Experts of a small language model: 352 GeGLU neurons an expert, a softmax router.
Below are experts of layer 2 (counted from 0) of a mixture-of-experts language model. Rows are named router (the router's row for the expert), gate (a neuron's input weights, with its number), up (a neuron's input weights, with its number) and show model dimensions 96-127. Each number is 128 + 32 x the weight over its row's rms, rounded and kept within 0 to 255.
After each expert's rows: "comes after" lists some tokens at least twice as common just before its tokens as in all text. This comes from a sample of Wikipedia text that the model never trained on. Tokens count by the router's weight.

# expert 1
router [ 93  85 154 104 125 153  84  78  96 164 116 184 147 101 115 160  92 165  95 139 143 171  90 158 109 133 154 152 105 123  95 143]
gate0 [156  59 123  68 147 109 111 108 117  98 102 116 137 157 156 174 107 133 149 148 102 175 145 115 188 131 179 147 150 180 108 157]
up0 [ 66 109 135 133  90 121 136 112  94 128 119 124 134 118 149 142  92 106 160 163  96 149 140 116 140  64 131 116 112 110 104 108]
gate1 [ 58  86 146 125 145 142 151 204  85 129 118 148 138  98 153 140  96 140 104 225 130 107  92 106 111 117 196 136 114 149 100 138]
up1 [ 99 175 132 175 136 162  95 162 136  97 119 161 126  35 142  92 180 159 187 131 110 181 132 144 131 128 177 136  68 143 144 131]
gate2 [110  91 119 143 163 120 198 117 128 136 140 101  40 125 122 161 115 162 152  95 131 129 153 153 111 104 134 104 111  91 111  99]
up2 [135 106 119 151  52  77 135 156 151 115  63 155  99 148  60 114 155 130  94  97 162  80 109 190  77 194  69 106 120 127 124 110]
comes after: " R", " L", " B", "L", " St", " C"

# expert 5
router [121 127 183  86 151 154 165  48 134 148 146 128  80  54 156 136 101  98 163 128 147 127  76 121 145 157 117  71 143  72  80 178]
gate0 [ 89 179 108  73 133 183  72 141 113 152  82 134  64 151  78 136 161 125 137 107 129 125 129  92 159  66 135 204 112  78 157 121]
up0 [145 108 137 146 100 101 125  66  84  85 181 140 144  95 103 149 172  86 124 109 139  83  87 134  65 148  98 106 152 155 104 151]
gate1 [138 136 146  83 106 106 120 162 156 134 109 128 168  95 163 146 140 155 117 134 123  72 138 137 112 134 116 175  85 112 155 190]
up1 [170 120  94 102  99 168 166 114 137 125 117 159  96 158 140 115 153  91  74 184 129 140 101 145 164 147 207 141 124 137 107  84]
gate2 [122 102 101 111 134  98 133  89 117 142 162 139  79 124 132 118 102 164 162 158 128 186 131 126 112 150 150 116 130 131 108  61]
up2 [ 79 104 131 102 119 108  97  71 103 107 106 178 105 119  79 173 153 126 109 100  83 131  93 133  70 171 175 128 153 158 156 170]
comes after: " ", "2", "1", " (", "\n", " post"

# expert 11
router [156 102 122 149  79 133 119  90  78 131 157 180  97 135 139 127 152 192 102 137 155 148 130  83 130 168 173  82 163 201 164 143]
gate0 [132 101 107 115  74  97 149  91  78 169 136 155 131 101 141 140 123 177  81 132 108 140 163 124  34  97 101  80 185 113 110 136]
up0 [ 86 119 115  73 194  94 173 117 130 156 123 117 147 100  65 143 171 181  91 168  81 149 146  89 123 144 151 151 140  59 160  62]
gate1 [193 121 171 130 130 103 156 174 124 124  94 195 134  93 119 119  90 154 127  77 103 122 143 109 159  98 106 118  85 140 102  40]
up1 [ 58 112 111  93 160 129 104 142 131 127 154 144 104 139 137 136 141 104 120 180  96 219 127 150 120 122 116 188 106 142 121 183]
gate2 [114 202 135 169 145 159  40 106 133 136 142 161 110 105 157 152 133 143 140  62 198 109 139 154 150 151  86 115 135 164 108 103]
up2 [ 58 170 140 108 115 106 118 137 137 119 114  99 160 129  98 133 136 103 132 143 124 161 163 109 111 131 123  67 134 150  89  90]
comes after: "\n", "°", "′", ":", "1", "|"

# expert 15
router [161  98 108 101 113  90 111 121  61 106 104 124 106 115 126 177 101 130 113  75 210 132  76 118 157 141 100 119 109 125 115 133]
gate0 [150 100 100 150 119 126 171  89  93 121 177 134 126 127  91 142 161 169  95 110 146  66 110 105 141 132 131 225 112 139  76 171]
up0 [187  88 170  79  54 140 210 123 128  77 129  75 168 132 116  60 147 161 173 138 129 152 147  87 130 157 102 134 124 128 202 197]
gate1 [145 133 198  80 180 156 170 151 154  70 136 175 149  91 130 109 119 198 150 131 151 138 175  95 105 115 115  88 161 102 156 197]
up1 [ 62 112 207 120 167 179 145 126 139  95 147 160 141  90  76 130 132 155 181 143  83 139 147  94  76 185  53  80 188 146 118 142]
gate2 [137 144  94 125 127 121 140 123  97  93 182 141 107  94 151  77 159 142 106 147 112 112 151  67 144 121 159 129  56  83 105 156]
up2 [ 99 132  97 112  70 114 117 100 133 196 140 119 167 116  71 180 150 117 137 147 128 138 128 114 113 115 128 149 102 138 156 102]
comes after: " P", "%", "P", "0", ".", "3"

# expert 18
router [126 124  89 116  93 135 116 101 113 163  79  93 130  93 147 149 100 180 157 125 123 127  73 164 162 194  83 133 134 157 141 124]
gate0 [107 116 146 102 154 122 150 124  96 158 162 100  86 150 176 190 117 127 139 128  96 143 108  94 138 142 129 148 128 100 132 147]
up0 [153 148 158 133 167 116  85 188 142 122 106 111  93 123 161 136 122 116  84 130 116 125 104 149 131 136  91 154  98 133  76 159]
gate1 [ 83 165 130 154 125 159 141 169 118 150 180 184 127 114 154 112 183  95 104 107 134 135 128 208  48 143 138  89 172  19 175 143]
up1 [143  23 115 157 147 119 101 157 103 108 149  91 147 134 117 115 110 116 169 119 166 102 214 179 119 101 176  99 162 105  74 123]
gate2 [125 113 178 146 143 157 133 172 186 139 117 147 145 194  89 173 133 200  72 135 131  99 166 104 108 153 157 148 156  62 131 163]
up2 [116 146 102 107 102 157 141 180 181 156 126 110  87 140 108 137 105 129 109 137  80  72 106  85 160 140  60 174 167 134  95 107]
comes after: "-", "–", "9", " $", " sl", "-d"

# expert 19
router [189 120 139 129  85 192 129  99 156 118 145 143 139 136  86  98  85 114 115  21 175 161 152 105 163 194 107  82  90 106 155 156]
gate0 [160 158 105 129 144  71 116 125 121 169 156  93 156 127 140 112 110 127  60 122  88 131 135 135 106 103 107 156  76 151 141  76]
up0 [ 39 133  92  97  81  54 114 129 129 129 144 187 128 116 124 114 135 193 169  87  99 127 146 181 129 116 119 110 166  99 130 109]
gate1 [140 128 114 124  82  68 165 145 145 143 107 151 110  66 120  89 148  60 150 123 150 193 104 138  95 144 172 141 136 188 114 111]
up1 [140 146 121  76 175  81 168 141 110 109  84  86  70 157 130  79 168  50  54 110 115 190 141 125  97 145 148 122 107 144 118 134]
gate2 [176 167 156 119 109 150 127 102  72 125 110  97 147 144 124 177 121  78 146 154 111 140 111 114 141  88 133 190 142 113 150  94]
up2 [154  74  72 101 174 145 170 161 175  92 173 134 138  85 103 159  98 151 147 151 168 110 148 110 116 150 150 117 103 126 140 119]
comes after: "2", " C", "C", " F", "5", "3"

# expert 3
router [171 104 104 123  45 158 110 176 136  95 102 132 131 140 127 148 141  94 135 130 148  43 138 135 120 172  65 133 139 100 126  93]
gate0 [129 112 131 145 137  91 115 114 170 181 104 108 125 108 115 130 185  90 144 143 102 121 143 145 160 146 132 112 126 197  78 158]
up0 [ 86 123 171 133 164 136 191 136 115 149 113 119  36 131  89 137 118  81 106 147  84 119  90 140  97  94 103  93 101 147 101 154]
gate1 [149 144 126 114  98 113 103 152 195 145 155  52  78  59 143 108 169 139 129  80  71 101 153 175 161 161 162 142 140 114 149  86]
up1 [127  93 169 108  89 188 132 177  76 125 125 125 182 117 146  95 124 184  97 138 141 176 140 119 157 119 129 111 153 124 144 137]
gate2 [194 112 138 147 148 147 164 194 163 140 118  94  85 147 140 165  77 144 152 133  99 103  72 156 181 136 106 100 139 114  63 162]
up2 [173  92  86 131 158  75 137 119  88  81  87 147 194  96 166 127 124 160 175 195 172 122  97 118 139 166  48 123 118 138 130 157]
comes after: " t", " \"", " (", " T", " =\n\n", "\\"

# expert 21
router [132 123 130  93 137  40 126  38 115  84  95 105  92  95 178 157  68 141 220 101 101 126  95 145 123 118  95 158  95 110 111 170]
gate0 [157 109 118 133  97 149 199 109  99 106 157  92  78 167 132 180 128 105 124 141 112  87 113  98 167 158 123 168 154 120  93  94]
up0 [174 164 144  87 109  60 116  46 104  99 134 157 131 147 153  69 171 128 153 103 148 131 143  86 113 135 112  83  95 153 141 190]
gate1 [129  62 107 161 142 156 130 100 172 141 119 126 112 155 165 184 166 127 118 107 125 111 135 114  96  96 127 129 101  74 137  75]
up1 [117 192 181 109 125 169  69 140  95 101  88 158 144  82 135 114 157 114 158  94 174 131  69 125  99 129 113 125 103 117 123 115]
gate2 [135 147 135  70  95 112 166  79 132  95 115  71 169 171 175 110 156 198  50 151  77 159 125 123 151  84 139 131 147  92 161 133]
up2 [148 170  96 143 125  89 134 142  72  90 103 151 175 104 123 116 139 212 101 135 140 101  83 129 107  84 114 160 176 114 207  90]
comes after: " to", " not", " would", " can", " he", " could"

# expert 14
router [ 90 133 106 104  96 156  77 116  72 161 185 170 176  52 110 123 102 155 100 154 100 133  56 102 143 132  81 111 136  81 125 123]
gate0 [117  64 198 175 120 128  39 187  97 124 126 194 184  65 105  92 158 140 119 173 162  95 160 166  98 157 138 135 195 151  98  90]
up0 [112  91 177 150  93 103  84 132 125 121 146 150 186  90 110 146 187  82 209 156 199  89 137 125 144 129 112 160 173 141 134  89]
gate1 [115 149  97 160 168 109  44 108 125 108 116  95  46 151  92  98 122 138 162 112 157 148 149 179 164  82 118  77 165 120 133  82]
up1 [119 152  76 148  80 103 105 246 114  73 108 118 156  65 133 155  82  77  74 147 111 131  86 102  76 147  99 145 105 176 127  84]
gate2 [116 156 123 173  97 115 122  55 177 130 101 123 131 107 128 133 174 105  80 107 150 123 168 138 124 109 117 128  82  63 160 118]
up2 [124 103 139  78 145  88 119  72  98 113 193 113 120 158 178 163 117  74 103 138 119 115 109 132  73 163 145  79 132 165  97 157]
comes after: " W", " |", "W", "-", " F", "|"

# expert 2
router [ 88  97  84 141 108 118  85 183 133 180 163 201 143 125 100 132 137 120 113 155 154 125 133  71 140 163  80  77  70 138 150 113]
gate0 [136 155 120  71 120 147  87 130 133 138 119 111 159 144  98 150 198 172 139 147 145 147  66 119 163 141 169 112 178 118 160  57]
up0 [141 145 147 139 109 169 161 133 129 108 164 137 126 144 151 182 134 149 175  85 130 110 144 106 106 135  61  93 148 136 145 220]
gate1 [123 122 113 102 125 161  96 127 139  87  99  82 168 135 166 118  85 169 130 107  61 108 131 132 161  76 141  89  98 123 131 170]
up1 [128 106 124 129 154 153 170  91  42 141 123  75 140 162 144  88 106  65  88 184  78 151  75  92  90 157 144 130 159  63  86  93]
gate2 [136 177 128 189  95 141 166 126 113  96  86  98 152 133 127 124 153 112 139  96 146 101  64 161 146  62 126 134 136 155 167 140]
up2 [157  50 104  82  77 147 150 134  96 122 123 133 124 114 154  94  96 134 140 107 181 125 222 132 101 155 145  97 109 115 165 112]
comes after: " K", " S", " J", " M", " N", " O"

# expert 13
router [164 145 198 156 108  84  90  92  34 132 168 152  61 146 108 135 114 128 133 120 130 126 123  76 116 134  68 141 114 102 159 157]
gate0 [175 149 121 146 142 149 116 129 118 163 111 159  89 120 133 155 147 180 116 161 196 122 182 133 168 142 179 126 158 131  74 231]
up0 [187 144 126  88 130 133 116 146 114 123 133 169 148 153 132 183 139 108  99 135  74 155 112 158 129  87  91 136 118 150 117 114]
gate1 [139  84 144 144 137 123  89 125 127 136 113 112 119 154 125  94 194 169 120 193 113 178 156 180  95 150  92 144 132 146 103 156]
up1 [159 224 159 176  98 159 112 134  82 144  98 141 110  92 120 188 110 122  99 123 149  94  84  87 112  62 144 100 178 109 152 127]
gate2 [191 125 111 136 173 139 139 158  76 161 139 109 126 137 144 134 147 161 132 142 120 145  64 103 104 110 107 138 142 135  88 149]
up2 [177 122 148 140 126 141 125 122  79 110 150 114  79 133 117 114 147 123 178 168  84 109 113  93 100 136 206 104 121 146 154 119]
comes after: ",", "==", " well", "s", ")", "See"

# expert 10
router [117 195 131  96 119 148 160 145 140 104 150  71 125  76 191  91 105  91 160 144 184  90 139 149 176 136 101 124 147 176 117 145]
gate0 [135 122 179 148 166 157 123 130 164 142  53  68  75  78 115  61  87  67 118 143  87 132  94 147 165 139 129 143 162 149 162  61]
up0 [ 99  62 119  94 124 103 125 136 116  68 137 170 147 113 128  98 130 106 115 130 166 140 102 152  98  78  93  81 128 109 149 160]
gate1 [153 136 139 178 142 162  96 144 141 174 182 146  94  59 140 126 161 139 123 147  93 136 114  93 162 121 146 114 104  87 121 156]
up1 [169 137 120 153  67  90  80 172 177  98  94 131 138 184  81 108 117 133 134 118 140  76 160  72 142 110 112 145 150  74 140 154]
gate2 [127  80 118 182 107 136  94 124 114 143 128 180  88  48 174 130 177 142 185 138  76 139 131 116 118 140 106 172 123 172  98 140]
up2 [112 110  99  91 131  92 127 103 161  97 107  63 114 145 145 170 103 106  67 135  73 103 169 161 167 197 104  96 111 113  49 102]
comes after: " c", " p", " s", " m", " b", " d"